python train.py --n_layer=11 --d_model=384 --n_experts=32 --experts_per_token=1 --d_expert=96 --d_shared_expert=256 --activation="swiglu" --moe_layers=[0, 2, 4, 6, 8, 10] --router_score="softmax" --normalize_top_k=false --routed_scale=14.0 --balance_loss=0.015 --balance_bias=false --router_cosine_scale=14.0 --init_std_router=0.0238 --lr_router=0.000782 --n_head=3 --n_kv_head=3 --head_dim=128 --vocab_size=39348 --norm="rmsnorm" --norm_place="pre" --norm_eps=1e-05 --positions="rope" --rope_base=10000.0 --rope_fraction=1.0 --qk_norm=false --attn_scale=0.0884 --tie_embeddings=false --parallel_block=false --init="uniform" --init_std_qkv=0.0268 --init_std_o=0.00571 --init_std_up=0.0268 --init_std_down=0.00285 --init_out_by_depth=true --optimizer="adam_variant" --lr=0.000927 --beta1=0.9 --beta2=0.95 --weight_decay=0.18 --lr_head=0.0103 --grad_clip=1.0 --warmup_steps=599 --schedule="wsd" --decay_fraction=1.0 --decay_shape="linear" --final_lr_fraction=0.1 --batch_tokens=65536 --seq_len=1024 --doc_mask=true --train_tokens=325700000 --steps=4970 --dataset="wikipedia_en"
Below are experts of layer 8 (counted from 0) of a mixture-of-experts language model. Rows are named router (the router's row for the expert), gate (a neuron's input weights, with its number), up (a neuron's input weights, with its number) and show model dimensions 128-255. Each number is 128 + 32 x the weight over its row's rms, rounded and kept within 0 to 255. Numbers have three digits each.
After each expert's rows: "comes after" lists some tokens at least twice as common just before its tokens as in all text. This comes from a sample of Wikipedia text that the model never trained on. Tokens count by the router's weight.

# expert 10
router:149170092116134073077113138090082082141086103132103152150096142129183151142153091108112057119147107157124117084148156076136083116111104136148150109150125134101169184109138194106166138116154152050084201141160106131099061162110112112084128120107079073130143106097136168161092182136156120114128139169111143153108124095190163071076146118204151151122180136079131101141166173162110098132110
gate0:160110099108135151150107161158106164103117106143154152092093083125142081148067142139109162120125148092111143105132135129107162109143098166164152137131139147132121108115093137166076117131135098060129122119122118055144104121088164083109155139099138084150161182137078127129118110161117155120137155046117112127135131161151160163154172134153093148157095088206111067091144145119218121119130
up0:107158127169112099127135070136139131101111091135145143141173080139141093104103151123126144159095135082146083104133130111171166188109095070113140126120123142109190118023113089141134201142116130119114119186112158105132127134163179101164047083198087125073171078150180084104139124084242201126202135131117126159115073147117156144128141140128158127104177145089172143131170112127091114134102
gate1:122128132122105099154111144119120117140092120221069116150138074132123132099161123195114071108115137120213173108157077154029072121103141157118059071163151148094086215087113149137057090163121139153146179100129132185176160141134178109120108105141135102140084149132103095104153124178085188140147128068140140094130179118103092100149145093145197131105132129068128078148117092141092154096088
up1:081110132134076116086131099086121145092132157110126196088094089065103169113092130111118136160137100138062135103105136117062106119093169148098128160102151118143126134129101154155086143133166140108101149115112160086111131178162183194135080172149135093133121145133113121110142116201031154115163086080104133177034078154152088143143180080153140138154110127101100062155139139167126121108139
comes after: "-", " •", " did", " able", " order", " would"

# expert 24
router:159113146085081130120129166088094121082151153118075136082096147181103127138084095112090116164119151073091090052084135114115173066103162153151116150149086108098145092103107101167134142133159106180115117119115167111130182118109122155086123163077142140163145187160058167144087125148132125125123165158111112112114152126153165132101128070130184077101156077107173170174128144107107119107163
gate1:148150122118060172146137154126117106157107135124167039118078134124137167153129145131125135175099154155074184163098107140117138174078071089177111098139118115081107100151056107156117116117129182088122147111151216089083116101128139120150169082132099165181137125084091112060112156125103212142123188118123160131108121102108106182159201149104136157116126132192154156092144146116139162070180
up1:107083082144178146136157163152116113102121113180075083163177108093172104150143133155176104190165197119115099102158132100111132170189153127082137139111119143128115155107107154062151194165113072109092178196152149158088134190137171111166084150104134110096104104107168146138197131096170085137133169158103149083177130139113133118078078111158130132189107097113130158159165154130129156098209
gate2:125135075154158127154133124127124081067142176059169161100168138130112114142114168155158149186099071125140161161071164120095125144059168064170094080109110140166084146082101110126172087125107117153118119111107143134109152124194085101068157116130154110098079125118115185161138133175185131136131104092114092113120087121130115159122087156120150114133163083156108087114160143142183145132041
up2:121096180204162122151131070076090155096117173149124152153121202088139087127113173137050116132091136143112107151096167178116163098097156118139107164109118073121169207156125126106136189102131091122118127200124071129113188159119147072112085206114137134113140135133193197155166081109109112158087087073131148133121104131109150169137091138141146148172170139149168135163131144114181086137177
comes after: "\n", " Year", " Title", " Date", ")", " Party"

# expert 13
router:122122133111085066108138118151146076065152152134176110067132134121160164108092127134106174122132128172094126137118094089133119115146142104115101154114060117153126055116123139119185120156183124158150130069091165114121116080139149104157067118139112185116175159156151134118111125085076116132075124186129112145151168143124162164124115139123127122123106133084183135104135168127091128082132
gate1:128127190137126081144066102140135101170129156105120102151120149147141129061161097155182150137105095152134125182101134133105206148094105090138141149173161112142145160121133123068141158129144163126133045159113083170069104112152150170163169125137172138165143136124098073188109106139185113129162137092108127091119113175116128159154161155088178124116130083136118099111139154144111131172128
up1:037114083186092117130121123076132078151186161115127155127054124192124138140108153100136099142147160108061084191121142117134066137139109099076151153123155162089203097113119199120093114073118160140163175090082067142129108103142188144090137159130111144116152208096135136139077183160175115116092142109114124119158164125081135118106122073124119146112174135120157139136144157168130100119166
gate2:100097085115138148180152092174108121104091150163172130088166132146064109143059211076137142166132102103102149115105148154095118063056145106075157132162124158163127129135132172163153155083169161151120126120164167080159134096181131138067195165101096149094126128137123100143131087143126193121134112135132178112120104161121095097099178167148154147162113129120076152119131116081114132094098
up2:156105174121130101128141110043152147122070155102073095125106100156129148122168142122171146121071145123189121108140161137105113158149124137199118093150131129118107112161107145130125073140074191174140144176140088122113120079136156157109108073137188148177114168118159144122104108119126098176180127108090140064106132123070109127148122090069104098142100146151154120147103118157106167099074
comes after: " in", "|", ",", "In", " January", " October"

# expert 22
router:114076143121162116096188135113167075159170094157156094172122068099130155129128102137112180083147152094155136142107151150139090120134104131141169125147150109116203097125125158146145076158117188104175202126160073102084138092115171149111129178213095142092093083121051141096111096124140162078104076142109109125086160147110135084111179113101092168117139150193119139142142192115122129118139
gate0:072128154128132110107151079122079199145103122082120142086121136159080126123115163139115083102081168084131157066156171160194174152129130147164158127164104131179127074169138166138152119182105152154129202111109110114170169097096116151135103075077107085142098198184092169176183165146136096130163091080080172102124093108121133089121016085125091095118174127099068166140142094088145124102115
up0:119205072132182141167155123100121140163138167122085141121099172126119181128113114110143132125135103199171110136086153070104073119109078117114117075137051156125108126143120116117153141186188055106124141129141177091137166152132110139096058115131152161074141107091144077102148138130117098118083120097045113127158038153101138119151151092078107167107151131095097132187110158145179105118142
gate1:150157148108148130122086145117139164183104128141168114156098104169091132114149142121151141176165074125150137136173111117154112165194140107068068062123025135142162105169148142101204154171096162103134192167073116163155073117074138139104163097138123122120120114091112087071073160117119122125129108114129148118160084123136117151126155144111133161085174123130064123207183132149144101149200
up1:140056087109149126154130139084095127112113113078113162137163113146128180151094184095173184170118165118098129125141117113086102116128084183151115150139119137136142144120143093121100131137115171103125128124110109162118180098178136177101149172124078080170103140088135130125110108186110167152132182094189086077127105146091108120084139125081142148196170085150107038145136185162111166102131
comes after: "0", "/", " a", "5", " km", "6"

# expert 1
router:138109110117124161175152071170146190153116134116144141158140075107082148138083157129115098187115183057191154093163139073147163107146175076111184135135108138085073127113113063161137139194109094160096092160148139110174093132135128060141068061081169160096112084115172085103159090136204199138140117165159151069150084136103113124138096107177135159127157105178142119114122139131186128169041
gate0:061138116096140140177124194109200145135113147185094097127097091042071126182158180204185175175060168142100127129100120137132098142082159163122123127119079128088119145134115129176070177104109090172089121104123139136093150131109132106152132120149127089145123116097131144100112129109116087120151157039181165106095113144113085141135190184121117088112115137158108133173098135091124145056068
up0:108082120119103149137154114090137164080152121152125117091127152103160110125136124160152094124135142128150139089142092164112102104102163053104101129120133159143125115179050074150074147148151079118135120115159101120121116182138133185104151145150172116124109166119170135104102095116204185162104080070145150119133106108107152089134173137193087090131145182195112148120118132103166086155133
gate1:139142174119114149106170123145148169135111180159201156125145142180173151201147141072109087149104116114164144170194098192136188102139112113059177102145131154154098128136112157132141144140101159133163115090148144085144092174126143123121154082088114083136156094111153156115133124181090165090091122131043071161145182160104126120141151136102117109170164188085176123156174123132070169162185
up1:138162097132066133108156181135137140105098197135160188085109164084095086160147109083072118058103131108134103148140135112106081126087112094142110093099135138099100187121108104143166101144109094166120165086150123097082190111185152141108109154109140149092058112117097171158150176061125088105179085125152212114132182175102179119110162140154116184112145112082077195159144097133123087158101
comes after: " of", " the", ")", " The", " at", " by"

# expert 25
router:109159140128151118157186116138140161118161132180139139082092178125105182115157083093123104160098135179145183132137157131045075113119097128111133128086155158160154138114149138115162139136065128162140030125136150107127090155070099139134164134171126141129090161179182152103108122104164165125133153134128092134073108175128117070162178034129117120133148098124157058138096151119115156141110
gate1:153174122075164098122136158117156138211128145131089137095168090157189097183128154146093107148092130142144089118171089094114103175137112168140165057141135151108120084164098164149144148134170117151108122172099143155089156128111101104103118137126155151145122152134123094130171186167066139125166184193170090141121106119110136134116101099176120162089146190119087162144178136164044171093122
up1:146151088167087153175180133175128115083093155122177167105121182096113154061132101182140125147145102143126147179113120154143158138106083149158150139172076112201094109131108077106187144129087150128118145145138176118133143116129136156139128117169128066132165089096121144130052088148102078101102106098159115109140176136159157057065119064055149097188155115120094106135072118140140159154130
gate2:118159119153092163199130156162161187136104128112122084098117131116111130169119115125161169089147116112110123102122160103079179185116101114131162134097168113113120147181145050153136083173088103134125134146119129068086108140113127126122134178067086119075120151150150121137150131167183175120109129148086161172147090076149089118153105134124185082110094162137166142145104085070069097092184
up2:123108096115112126146160111163165121153176094151072044114124119138114056117156121141087222163123109167177129104121043099178138104111129056091154102127127078141077151176086105130084098130119078140130130158096102122140108153100123086145094093135113159126134143112155129116147115096112116123123126096154087132126137130116140114096089184084165135089136163167154109131067148136115140099156
comes after: "\n", "3", " non", "4", " co", " al"

# expert 27
router:111182151064142146172097120054167132075183192070165102174087158133114124169066108101103151110105166180135159194082126139136095074134064100131109177148147110106162124174175138206127150182086147087159095148131046147137103101093114140123153165104154166164099093091131122102098152095166089138124156134125130101094134166122079085111112116143109181124097148070155113136115129073113075075136
gate0:178162043141118088161116156134070098164092200134117110108087149105085169146107108156082109129118167131145115121074159152135089135103141134120158168154124141120079111159133069133135201109123100169110122093147076162063134134139115121121173100128088086175214127124088122130150094202141128124100129146110127170119128163101099144139062107126147142174130092097098125166140168159109149143124
up0:142123100105107157174131167146084177158138134161116104085178158178135062123203088176119075131183083088097155075162114110160153154082145158125153149129067166123131152095153099156084103092144145111158105100169228147121095105143097071091088129132112156133110132093086238086107169096142182139093086118140084131136161097098083171137158101165038119108117090135133105101106060200122149105177
gate1:210086101144111142073120116124123087111093119124110162145093096111149169157116081091155139153080102074098162167135145094165166172124163144131104134127115171092105200125113163174163115143109147150085145091169129132082110184173115109037126189156126127068151096109144147125139091130174150113132086146175129118131163104067146127177110111176167109103083136148155098133122083175128128186182
up1:177085112096108130130103144108111124185174130165119161128164161106135137123046144113174059118124072187184161158148136179158092069136087145165109052173169150176147093144118090133132088104104129135116152111131094080079166072071153105135101128135109107139120131150091150113104083104173177113083129140114178137157114169061186101110133144131145124106152106154151146129084117183139126155133
comes after: "9", "0", "8", " a", " an", " former"

# expert 5
router:166155100173104123125105152119128119057105191116167081111086143150110073109152177135146122144092197179155102148136123154170107109124139086125166108149118179097087140113201142140172180126133158128082105156112150053135115167095126124063122134111111104091115115117123156111191136111178097118197067078175129120126091126072149134093114096045144152115102115161049123123077143116149145151171
gate0:130167141123106092096136151148117101147191049118151127154113169154155126136133165173099142148137138096108153110068142210091154129133141063091119124144155137133141144118133201153120114137161113111175109119149070135179151089152119117126164158135148147100092081125150099055149189114108073113055111103148146184117200150152101128191104120129146170105098029145138097034091136110135112144172
up0:091148170131137136075121139128076115052158101171137154074138133097080123104155060070129097108122168162090172094187094182149119185146114021128109095156146124107107117132154136145160156134152128140104126085139151174138100160081121131132127114101132139155097100109145146179128069127158117131108132128141163125167113114109122149115135181112151106136162113130135144110118135126127158129155
gate1:129120146123111186137150132128129070105117102150140138185080189127129135129111102132123126145099058080128094126105122106134187199150119103104117070120141156082096135130101124162133166139081131153207146093128112127057145076113078108155124139148158152143120142082095157055059142135153195104127091131131172119119077105093126139174159153144142136150104183106159134157145100108120114122085
up1:191139158131115099153141092174144094092146112173127134126130147192165141075095142117133167092117166167130081132156143076120154158134147127143173095148153192160146130142164124095093143117101172187140142141100183151128104078071115118144152095141088107114118100119136163151152133073061129124160121132159156078126163047149163108102053091111127116161136160114118065101172109073049110118123
comes after: "4", "8", "5", "6", "9", "3"

# expert 3
router:177101127118113126155094128177082164077131093124129104134130101136153152125059159138132087154112141124153095087134163166136072106078142177161094116196109135166043115124150102069135122135079116149138151098085108122118170143110089182151155112131082116143080139189063154185124143111053083142124086094159104136099128131160132134082139228087136157096189192141104084100118141162100093131164
gate0:141089172116127196107102070129154140127124134161179183172096071111240150125111120119135103145082122108137208115127130187142155052104184142137136177137114169124127139131165148164217129136150145170081140133202064072113122124138161145146129132160135144121173090146191106143066181087158104132096161093108188158126145208204118144143143099115109127195095157109110091151152136110157099123119
up0:160152131136171121143166131140084115136210133144098108128175131149102177137132130112087147093118093107130097103089156056143130136099119134101138153128116211145135168121119124094139063179131127081094171158097074163116117163131149173116106105116122132106083151137098153120116140130092134143152087136135114175104124148095146095140113089149113123155144121107110111173113135153148142153137
gate1:105113141194096150080098102126144135149162132093143130085097120225115160176141131159083106138124157174069165126132134143116103114123123132157119110143081132165127093097131119091153112073120148102146134100197130060148104160138083170091120170132161088202109135150110087133161180169152136152097151127094122157161125097127144179130133128097188141152119140132161138157124143105141080153193
up1:169108093123130166135115078130129117111095129119124144114144095142105100175127105112075101112175127177089185127202166123106123087086116121070138141150075126162118114104103146113141147144078145140135133138167153130096097113105143165098101155146148126188129103155137106178178166098159147139143107168094094088108096119167186152111161104100100114170141152124118129150140074123084138141165
comes after: " ", "1", "0", "9", "2", "/"

# expert 9
router:132145157178093111166120076122142100075169118105192158138108173090150145122157090085117117083155182115096103085143116147122144125083175098152139141145175153104123156096117117111087156144094103083166189118136103113086147106124126142180127203102073137097138128078128120144167131151163162050124132128111141170103218093144067130083094108142111168167104061135139113105085134094073111157116
gate0:145144088084105178129130119180092124116099103168163138075155125107162150160123091162146128217105051171091084107127101093149123131169084151104091116115104110090203114138097123148123089169107181063147127104068094147118095114152134179136122145094093137112166126105138125135087079130101071139104106097172105126145084087148092091116113125153130152103121102130158146128129129162140103146118
up0:122137127162140132081121160121133167138129150093109142182129118092132152104151131169155096086125120113191137088065175114161130118151097165129140163115159168157131092194194099150103122068099117133178120153181122079088117103105136155134143111201215109141131063161094088114166175168139117068179160132083182032117126131110110156114147140122102129105122123137089140106085143134142129140117
gate1:146084141183188124161075150136103149129170122142160084163145150100189094132136115177161101199144088116164085119131109155145102154114104116209154152136120106156152084106198169193136151125122107135167093088196085098120117111095156137123067118184214139131074170104108095059148106103093180107145059063110155139115133118065128202078154126138105108107138129198165105093084112122092154131146
up1:118105098152098119156139120144119074153192187139107133125123122060148122100078145149171100155098132174073090109105099088178111108117090097121127179157121083119143180094116118170152121171111052113128089126107122146154089153171134134128110137218142169126120117113121096131147119067131167172090100114079119140113124134105105181057123124127055108149160101113175123111185105120136070128162
comes after: " ", " (", "–", "===", " \"", "/"

# expert 30
router:102099154165180080133119119071150074146160152056123192149118161081091161102134149148074108108121137100095133174074159198097153078156081111122208119150103143152121127144175079110078116156119087119153139120122109144116133087100069092129086100170192116137200124159087097082145189150090140056121109149168130103091183142093115146121155062108131176070139142129122104183115134121149167146156
gate1:156097183188104168146142142191132129163144183181097171129087112161167101080130106088162129107100082115088071106116148113148092156143182090124157080118116094114085109166086105127156085160150113111138180124159125113148145052139119151122115091147154102132129170165169134095095113060126167218112136097113135154081080109128146117171098151087084102201103089056176104134154101073048117134088
up1:132129211097132111142133137075153170139120135068097147122105135191143148071138153201142127170103156142178078175136162161115150097135147154136145168161110182143180151197144083156100117121121199201110159178098131109107098145110127160133083161151096133159136094140145111096160173076113118100131170128166118123131151079154144052166094105161102125173098121152174106155136146128151164133123
gate2:159113137134112111165163097127100115120139155122120128119105150088135158179069133136162156133145124101110131143107081120158113100122141075065163167104094121067092132128146153158086148152094122141180107105147135144121096102176134137131191123165072130175089180033156146191160147127148109117098112100181130130151109191097144117177141119109130161068151108162160063174112102146121078160157
up2:169135139140072118071129168115111094117135141198116113114086109103156104111157158156115097088118121089122143198108179139102164106093098110128149148109136131132122156203112160180149115203217097110165126147159117116134156141158126069094147140135141130059098101087128118099202134104171074127109142130164137186059155119129139091174137138186134147185116073105117079146186119085133095184162
comes after: ",", " in", " United", " of", " New", " South"

# expert 4
router:149147115136134170103136099077105110177152119117124150145202187162093148121132071140140162060114132113188097179141156109166123106093134091088114168143136064070139091149073164104089110144119123187118153121091134104139176126170064135149112134158129141119118103104117078141122123111209098140159102177120146154153122086121127081092145155143128116125198120078145083161119119110063093170121
gate1:123166077058106173134111118119102110186052123153183156046148162100155130218083116103087092142135111130145134154100148135091095133077124103203097083153142132197150126134213145186100095144120135132110147167153083139196189137146148151141136134120161173153143071127129077154118105116122085140171118090046134132135136126150132150099183130131144161139107162121174091136122137122109145118133
up1:121126142152100158108124125130099172141108180075166151067094127177131153089111137126173136148125137129130127119142135193091185185151078187147132142124127121142109141192114094097092139117121119081163107114116114139123055181124154223084083052093182166126096172091148178081099132044140141148101106125100100131159141123134134137095121161182144143099124130175095135105092136136139103150141
gate2:115135069183122125139100157123077125126161128114172184072125192144131107136171104114169147211141128144140114174165106133153144103103183131148123121139181114138133102117152118127190172131113158119119134072094072140121173147155082072134098126144095121133122102094104166122150151127158115079095072118167047109136217123138157111178112133068168091134128208140139154085132108113126113135106
up2:137126131113211155091138071083101101121173121101176169117132152131130167112115093152140120141182152158107154180101126161153069099112128081094154160134203118104051153149146161143119186114155102127048073141075131167131181091119110145148101204150129115091122131132134116099156168176177084130095177144133125172171179142150120141123093125109138111189138064091056150172116188064199068140103
comes after: " ", "–", " (", " the", " The", " New"

# expert 29
router:181176105125137141121143171126091149172153092091154107195104120131172121174164046084106149170188176097111116135187145084144090101121129152052086117168123170146126119139099090167119155101157121090145161138155118071103117081178154115074138129155175178169125126064071106107081137118139102143200151097164173105097057139141081085135122241130147151121148153083118161141113115165140156116106
gate0:129199125084154123125181096140126117168171128082079125158146102152081062132128181146155088133101116153199100126101152178098166162094140099114138131052083166125186101117187142088112154118162128100116137053170109123119135126157112183151207129148067123107152155155094156133148112127067107114078147153134135142129160184054114128131108114131116104061104152151157140139073064142113157184119
up0:092092117115090164108074124124125122140101150091142118096122159091090102149122106119075080172181099145138061120123136149093158162119165054139131076141075161128182092136159069151136139108113124109138077063141102144156113113156048096175095157124186139170217149115177141123102136095120183125122129158096117143167131088141168129133120117161155124116134140132205069177117147177069198118107
gate1:071084113157128120155102068131166129078121137160125091167125140115074130149111192093107100063140137148133121088051139169135166175111124103188116143128110132077065181145139133095151083131094152151108118102108162128162155140155128114106144161186078070074067154131183148162097176084121150135173148138106154112120127112147120152136108077179124172152138068125134147118101109133064149123163
up1:111106137169099140137133158122162114092180136126096122173133093125118116159181088127147162078131155189130130167067148121132063176109125187122131154140138128130103133110091106090100123162113084154070190099211090120137138154109150155164147123134156138156148157106097119054116168100137069136160164090087170091141102159066150138190146145165115116053104149103116154151135108151146109109117
comes after: " |", "-", " by", ":", " USA", "|"

# expert 12
router:156129110145121108107086142167083064097192182165143095096112125100089145070149144177077147151127135131111139184111113180158097172138065182154156111175183157147081121122123116093119129145183133129150115154153173100137126156122098110117083153120155110140166144155097075176071120099170081159120116155141096067132084156138162132167113109138224149142108098143093105184072086139162109132089
gate0:119149119126075092193128098158126175155102108090132179075114147173136164093121090104168087102134128127139141172138122158119131134126134142162121154119155126125116140137143133107149111125171164149176185069104132184150133108149109127092097107153151112108168112093144090078135100145146069105072165041107117096164095092124128120107187139183106118194090181078162043143128146110181097114160
up0:150141139079070130175132140139092154147107137100177202099109137168099165157046125096090149066126146084182111129121093186097077113063139100164138085141061142124108090133105106161169123131085099128104138087162079193108173117137157146115166180138105089110178116122154127159159144112128092062035136097179141100136122073151178113162163132118059170202112157119085079114175136093145147134146
gate1:127103148108123108137163118158139118120172138139121188210173135148152103154119140169116125150129136098129144064195174140070120081096143125153146121131067137131114111067082128115113135168136124179138154111083169136095132075122099122105077084110148110092136186183110106081171097154125133093136139125164150138103143116113150172155156102163117121154142093162179117048098139169083129104103
up1:093184147113162162064115133102105085158163093174133070154166077147109126093094087132112073148089124129101146125106099168141095101115154152138138130174132091189148109158166113129098158089164111121102142185180162091143115161065113155104132084142117099127043155144085095129119139136128112117163099147147134148137129164188175077159069125099112130102122134106087150072179090084090090119089
comes after: " in", "2", "1", " on", "″", "°"

# expert 14
router:116126098086198121178129161074141142060144178097110136122125179105130171129116142125137099137128137099099065145128141182049186073123094121071119144135173120156124124138103165107140177111147136106161153100111173112195116140138156159058145126097127157164117149185130111100104113107130158147107128175173079039075151110128146137114131135143099105151119138106186077154156155161123121114091
gate0:124140146186128186076131087129063115117154066094148175125139136117084109125154143061119117109068150065132183124120118115134097055220128087145180146129135107159140138145126142168073109118091125145092163124074087146123188152161103138144125142086131214194089071103117135118105131146090112109152151127173083152126119161099168097144168091119154108136143109195127080139162197151135093133156
up0:111081112129167148120099115108090128230157084143140099124119080175154241163108085123146154118105182129171117133082145170096147114132124113106133123137127169176108126128105102136100139088129195085091119122099083095172095140180183176073135122148111146135112149122152140146144162140217167135086067153106121124125047122146122168145104073111128049075130116104102123123075054126101104106135
gate1:096175086159166131082147157107080023162087149067142164126162134168121154134173197115130127093163090082126122114102154124145131095170162147146151141049064124160154122196102151162141111110188133105114086136109147177121052161131177206128097151108141097151094166119129074076142102124108095091191136137108066104129131123156132096066163130108100159156159150089112156115172110172161118140082
up1:118178161075115069086041138169157139143138180106034144100140126117118131099115185118160146135118158107113083142095127151131103157105138138112138158171096109122169126156122092206128104133187118144161109148142130147081108132058124155098121104078164136192124112126141129094191109107102139111112189117174137079120177192095110146144100144151166142134102083074117137082121136148169138162122
comes after: ".", "\n", " =", "==", " ==", "==="

# expert 16
router:128085124166151114162170075094151130078092135127083171077126123138131171193160138117165072101157167160133132106102148106103123119121176082120174190175101150140167065101098168117130137166103133196166100122155095139122087099066132088146131113139124151146135116190070147137142209131090141121138114161139079161109113139168143106130136179087103169107114101146171118118102096094071136162148
gate0:179169106082073093093088132087145111166111121211157183113141124117169098120092168132140051090162112124091132165093128122107119158119089145141120099183113148076114123174102082073175169082055186132159131141151129132110152114144146088119154159090100078119126164102134124137077169144138102130071125085119179144165149136169078145134081159094166123114149088084167116102146107106110109108129
up0:132169122144123136200086121171202075138144111085142095169126092100156125108141122088135133130077137151148106126131112131239079094117159138143150096151085111093130099179181124100118146143101105132132125125111137120091108114168134152089121190054153190173120133131138125122139126149159112146138109161135119081183138160128107140077150117162105177147126064144126201059108190173148091071129
gate1:121089094143129123139087141134129108116101127100145138116201094108184156165118138194092076122177138134186116086130084132129163143175157095130100135137115141183133090164127159099096157149100153064063135135074193080156069111088122097116153099104091135146128089083131120057125119129119165141112122168108075126191166057135135074153118162089121142202182142149201055136074163162096139126159
up1:115140142098079127162096129137079115122147158121095144137097183156136174143078118053177158154102099104052077155160152142134096132096089104110125162099142119113106169113120142153195077075110131122145101114151146161078236104141153148192134113103096150115097120082156160139184101095122107150089108130120216142145111093146168164135058084133119081153102129107141110120166152096131146101173
comes after: " was", " to", " he", " and", " were", " He"

# expert 7
router:158144110169100129147128129136127152103090114134167143128138160156165148176153172125086116120091144146109099140122175135170120104142180120093091186102219109136156133157161100165148140178114185087196188111128099164118148123146065137147133100122161083187114125112092097183108146087119105122129111187172163200175114165121122087153134093110171149121145172099076078148098218114106111148166
gate1:139141102094143147073159133076147120085159055178054119143099066166134153144146064139131101146152125140068080142140080103107153105113143124150122089163090137116086107129102167131138080105162100154145104141179117212130114110102120120158111156095128137118066101178092153188159102178095170168113078135100161135071085131097136161111167129122130116088097101156106127105141095137108147182177
up1:117123143113117187136077147164120137153136147152168145132125107090091130151174119139170100064145114142119145096125120129133079189167140121111102146126139088133136161182134187110139110094144094141186182110098086098157154168165124116115108102137172124151159182120213134092084098091146104101028078115219123101123149110110155097100165178084091177140193135168065125151123162143099114104148
gate2:103185136094081147078091100121156150130185103098183146151148111080117141073145126103133112159042095145143104132160133100121113154160115115131078174119140120138096056199135136144131122107111159121164119161117152079130164153166064106101123113137140191135209158109149115124116170106131158143144116151171136078041093082075129124165121112204096152141079128122146169170135146115100146104147
up2:150101154151156090121182134119094111170099153145076112131237132157070130116069144147157131128208145087101087122141126168165145130156129122149119079129128148143155150103141144097116158166162181119121134078133122106121138091193190129135137149136048088093099092137131132070113161153105117143102161125144106138162149126138161179087125161117156105085187155135116082100049116220122132186130
comes after: ",", " as", ".", " that", " where", " when"

# expert 20
router:189083143181132148140169136172184164147145088171175076114095136119113077113078113135113125133093154166134063081127133113161139072187064103153089122116115097119105129170147114150130097130132183138100076130122119191142164139099109125150180174082115162130100134116151086069124088124225109083158144183087128118144160153154156122165169182115114186135180133136136172130055097090131144101185
gate0:137109161129119145136163158083130003161105092129117111127127126077133097111127137053149144187146117131123113136144173148167088084075142078150140058182108121126113190163105135181116111137140103131170162194133121154201173102136154114056143077119153185122095143184134126067166148155166103112081101089122189110105139117132079158093115122102123118156109077161105124128133171107146092104135
up0:148152164110187164149175123191142103067123123139086184107103132120156133146127169158119106097210172124076134147122098097108100085109143109169101066126176126137103102065099114188114129137102176201202138186136098071077120148157149169095131122154147091150104140090102122172188146126080114117125132121143118141083123167111080156108187156128125092087131162091122196123114130138149147095149
gate1:123118175150092138120109117136111150091143148150063151141089113114093100057141102110056150115149176127085160129115085063077146112077130144133169131145134123144100139120095106153088128179140090104186104080104118158111143186174059149118097162148154150098128157141142115151207107165103108096175148131104144125122122116133113097148175139199115135116168183156161096123110130062124167087123
up1:171119127147087137141193090098087104165160189166097123157119102130103083102119181199088118132094112144095134145089150119130100144118163087176141094184083116105131123120141100151137134116142098118144111118158133079064105106102110079150175147107119105111146167168104091122152157092066116179129066075122170111135054099141177157145131148174106136167121151119099135141115103159194105197125
comes after: "'", "’", "s", " his", " with", " of"